Weights of a small mixture-of-experts language model, trained from scratch on English Wikipedia.
Size: 11 layers, width 128, vocabulary 2048, 47.4M parameters.
Experts: 128 experts in each of 11 layers, 2 picks a token, a sigmoid router.
Training: a variant of Adam for the experts, 374M tokens, 5701 steps.
Below are experts of layer 2 (counted from 0) of a mixture-of-experts language model. Rows are named up (a neuron's input weights, with its number) and show model dimensions 0-127. Each number is 50 + 12 x the weight over its row's rms, rounded and kept within 0 to 99.
Before each expert's rows: a language model's description of what the expert responds to. This comes from a sample of Wikipedia text that the model never trained on.

# expert 12
The -ing ending, and pieces like -ind, -ate, -aking, completing verbs in running prose, as in us-ing, provid-ing, becom-ing.
up0:48 29 46 55 54 50 40 38 50 51 77 39 41 54 50 67 52 53 56 53 64 62 55 50 42 50 52 53 50 50 51 51 55 51 48 42 53 48 74 60 50 51 51 17 17 34 50 59 40 49 53 26 37 55 44 51 51 47 57 49 48 45 42 54 60 99 08 50 41 66 21 51 53 40 57 73 63 54 55 47 47 67 48 57 55 59 61 50 33 35 57 58 44 68 42 46 51 56 32 58 49 53 47 65 34 63 55 46 58 31 50 21 46 50 28 51 50 49 64 45 50 45 51 49 39 51 43 50

# expert 34
Final pieces of a word like ite, ide, ue, ince, hen, completing Since, Despite, Due, When, peptide, trade.
up0:45 49 42 48 53 46 40 45 51 44 50 49 50 47 58 33 43 46 66 51 60 51 68 55 50 49 48 54 53 53 61 38 42 59 46 65 50 58 19 68 56 51 56 47 50 60 37 71 28 51 66 56 47 53 38 51 47 40 48 65 45 50 47 57 43 21 50 56 54 46 00 56 40 39 50 35 51 52 46 49 10 46 52 56 35 50 53 29 56 47 51 44 53 67 61 49 51 66 59 23 46 50 54 31 64 49 47 82 36 37 52 50 52 62 72 56 49 67 32 45 50 50 52 49 46 70 74 69

# expert 35
Letter fragments inside proper names, especially foreign or surname spellings like Mc, Sch, V-ik-ingo, Jian-g, O-l-iver; occasionally sentence-final periods.
up2:50 30 58 56 38 65 50 50 50 54 32 46 54 42 48 63 58 26 60 63 57 56 63 59 66 57 45 45 59 58 64 46 43 46 56 79 63 43 56 36 39 42 30 52 50 50 29 31 38 36 54 48 50 44 42 41 32 72 56 67 63 76 47 38 44 55 55 62 63 48 46 24 43 45 22 55 32 55 37 62 37 48 70 52 46 49 44 56 36 49 41 85 47 42 44 59 29 58 51 39 71 39 53 58 53 59 49 46 63 43 70 54 42 36 45 57 38 53 59 35 57 54 42 43 33 44 84 43

# expert 62
The article a after is, as, with, or according to, the digit 0 in decimals, and eb in infobox Website fields.
up2:44 37 30 44 49 65 41 50 62 54 49 50 47 46 61 51 53 61 78 50 40 51 61 48 43 42 43 48 53 56 57 50 45 58 66 56 50 49 61 33 65 39 42 48 26 54 54 46 31 25 53 41 43 59 17 43 41 50 34 49 49 48 38 46 47 21 33 50 46 55 50 14 48 45 40 76 48 65 60 46 25 37 58 75 35 42 44 43 45 68 42 57 52 49 60 10 51 61 48 40 52 70 52 61 62 55 56 45 53 41 48 47 51 50 62 63 51 40 47 81 73 50 50 43 31 58 48 44

# expert 9
Word pieces ending a short stem, often before -ed, -ing or -er, such as household, sold, confirmed, McDonald, Gold medal.
up3:51 57 44 61 71 49 56 38 40 36 41 50 45 60 42 49 45 57 49 52 51 57 74 68 62 51 45 55 41 60 33 58 52 64 59 64 52 58 57 25 36 30 22 40 60 41 32 46 44 56 54 28 50 52 42 27 30 41 50 53 62 47 65 65 76 35 55 42 50 29 45 43 42 42 51 44 58 50 40 52 37 43 51 72 43 40 26 40 37 38 45 57 42 34 55 45 65 42 46 54 54 21 66 71 61 33 48 48 21 36 57 31 39 44 54 54 44 56 43 50 44 60 41 47 23 56 68 31

# expert 27
Word pieces following short openings like th, b, wh, especially ough in though and although, plus ir, ile, usiness, ith.
up3:68 49 48 54 50 66 50 34 51 65 66 51 35 58 46 48 36 38 49 50 40 50 50 47 61 56 35 56 47 55 51 33 49 51 52 66 49 47 51 55 69 49 46 60 46 18 50 50 30 51 57 50 68 51 47 50 52 72 50 57 53 74 61 90 66 83 48 42 50 44 43 30 31 33 50 63 55 56 49 48 50 50 49 47 26 71 46 66 49 54 50 79 30 54 62 47 36 49 48 68 49 38 53 22 51 40 43 41 49 64 50 30 34 44 51 53 23 46 27 49 47 23 42 50 52 51 49 50

# expert 0
First cell of a new table row after a line break and pipe, usually numbers like catalogue IDs, track numbers, years.
up2:50 68 55 41 64 50 56 39 45 72 59 50 36 57 55 45 38 51 56 63 69 50 40 53 75 46 70 50 49 77 55 19 56 50 54 50 67 50 45 62 44 50 34 46 55 42 50 51 51 38 41 61 58 36 67 42 40 58 44 52 44 52 50 55 49 43 33 54 37 40 44 48 55 50 52 71 54 48 50 68 30 52 51 52 50 48 34 34 27 50 48 48 53 84 50 57 51 61 39 54 52 46 38 49 86 25 57 61 50 73 30 41 50 66 59 42 44 41 10 56 73 36 46 50 53 47 41 67

# expert 44
Past-tense or participle endings and verbs, such as -ed, -ated, born, used, found, often after was, e.g. succeeded, decided, raised.
up3:50 50 74 33 13 57 61 50 46 50 41 69 55 48 50 80 63 34 39 44 52 34 38 50 50 48 39 54 59 47 42 51 47 46 64 48 50 30 59 40 27 46 58 43 48 59 60 56 64 57 33 50 66 13 76 52 50 45 65 50 53 48 48 50 66 51 67 58 68 62 50 36 60 51 50 55 43 53 50 85 49 46 52 49 50 53 35 71 49 59 55 50 59 37 35 74 45 58 51 53 48 50 51 49 50 51 53 34 50 49 50 31 21 26 35 30 33 50 48 53 48 42 77 49 56 44 45 53

# expert 43
Standalone space tokens before numbers in dates, scores and codes, plus section == markers and dashes, such as November 23, Hot 100.
up2:44 61 58 47 30 60 64 48 70 50 48 57 37 34 64 55 39 43 78 59 53 44 68 64 45 32 54 59 66 41 60 38 38 69 49 41 37 56 42 51 68 53 56 55 54 61 37 29 28 26 58 45 40 61 59 38 49 63 28 37 41 64 46 64 37 50 54 63 63 70 38 45 55 46 58 42 43 53 44 69 27 19 48 60 44 68 39 43 23 46 40 53 70 52 51 31 27 56 57 51 43 47 42 56 62 42 46 40 37 61 36 51 48 51 67 45 49 61 67 60 48 53 30 57 58 29 59 47

# expert 16
Periods ending sentences or abbreviations like Sgt., Dr., M., plus inner pieces r, ro, pl, err inside words such as Starring, Strongman.
up2:44 60 16 61 59 82 45 39 51 70 31 45 64 58 50 49 41 66 45 49 57 54 56 44 59 52 63 58 72 48 82 56 62 42 44 47 61 48 46 74 61 38 59 46 63 59 51 66 38 31 26 50 60 53 46 29 22 48 68 52 59 45 41 45 41 39 64 49 53 37 38 34 45 39 55 50 31 33 43 65 48 48 61 35 41 66 41 33 29 41 56 52 45 54 42 55 40 46 53 57 75 56 50 62 57 38 47 43 62 59 41 41 47 58 62 61 45 40 70 27 43 64 36 59 63 50 54 47

# expert 36
Space or colon opening a later table cell after a pipe or colon, before scores, dates, or stats like 8–3, 2019.
up0:66 34 31 51 50 43 47 63 59 40 53 61 24 61 79 41 64 62 47 65 49 58 44 63 74 65 41 43 76 46 56 33 48 38 69 54 52 76 63 80 66 40 30 59 44 49 45 41 59 55 56 76 47 45 36 49 46 42 66 72 59 64 34 52 46 52 66 58 60 32 43 59 62 70 50 51 51 47 58 62 53 28 52 43 31 59 32 52 38 39 29 39 50 45 51 43 45 39 49 40 53 41 47 46 49 50 56 48 32 47 84 51 48 43 41 61 41 47 50 41 68 62 41 53 59 57 48 47

# expert 57
Lowercase initial letter fragment of a word directly after an opening quote, parenthesis or hyphen, e.g. "cult, (contentedly), "Good.
up2:61 66 48 40 59 50 57 40 50 89 67 63 53 55 46 97 41 44 60 57 52 54 50 50 55 50 54 36 57 79 47 50 50 46 52 76 56 66 53 58 55 42 52 57 57 48 44 77 50 51 52 28 49 50 53 53 57 58 54 52 46 53 55 51 53 39 36 54 49 50 44 50 57 58 51 56 37 39 51 56 50 32 63 79 36 51 48 31 48 50 42 53 61 50 29 50 31 42 53 50 50 32 56 47 53 26 84 50 50 61 49 42 50 50 71 50 50 50 45 42 99 53 47 55 51 44 51 37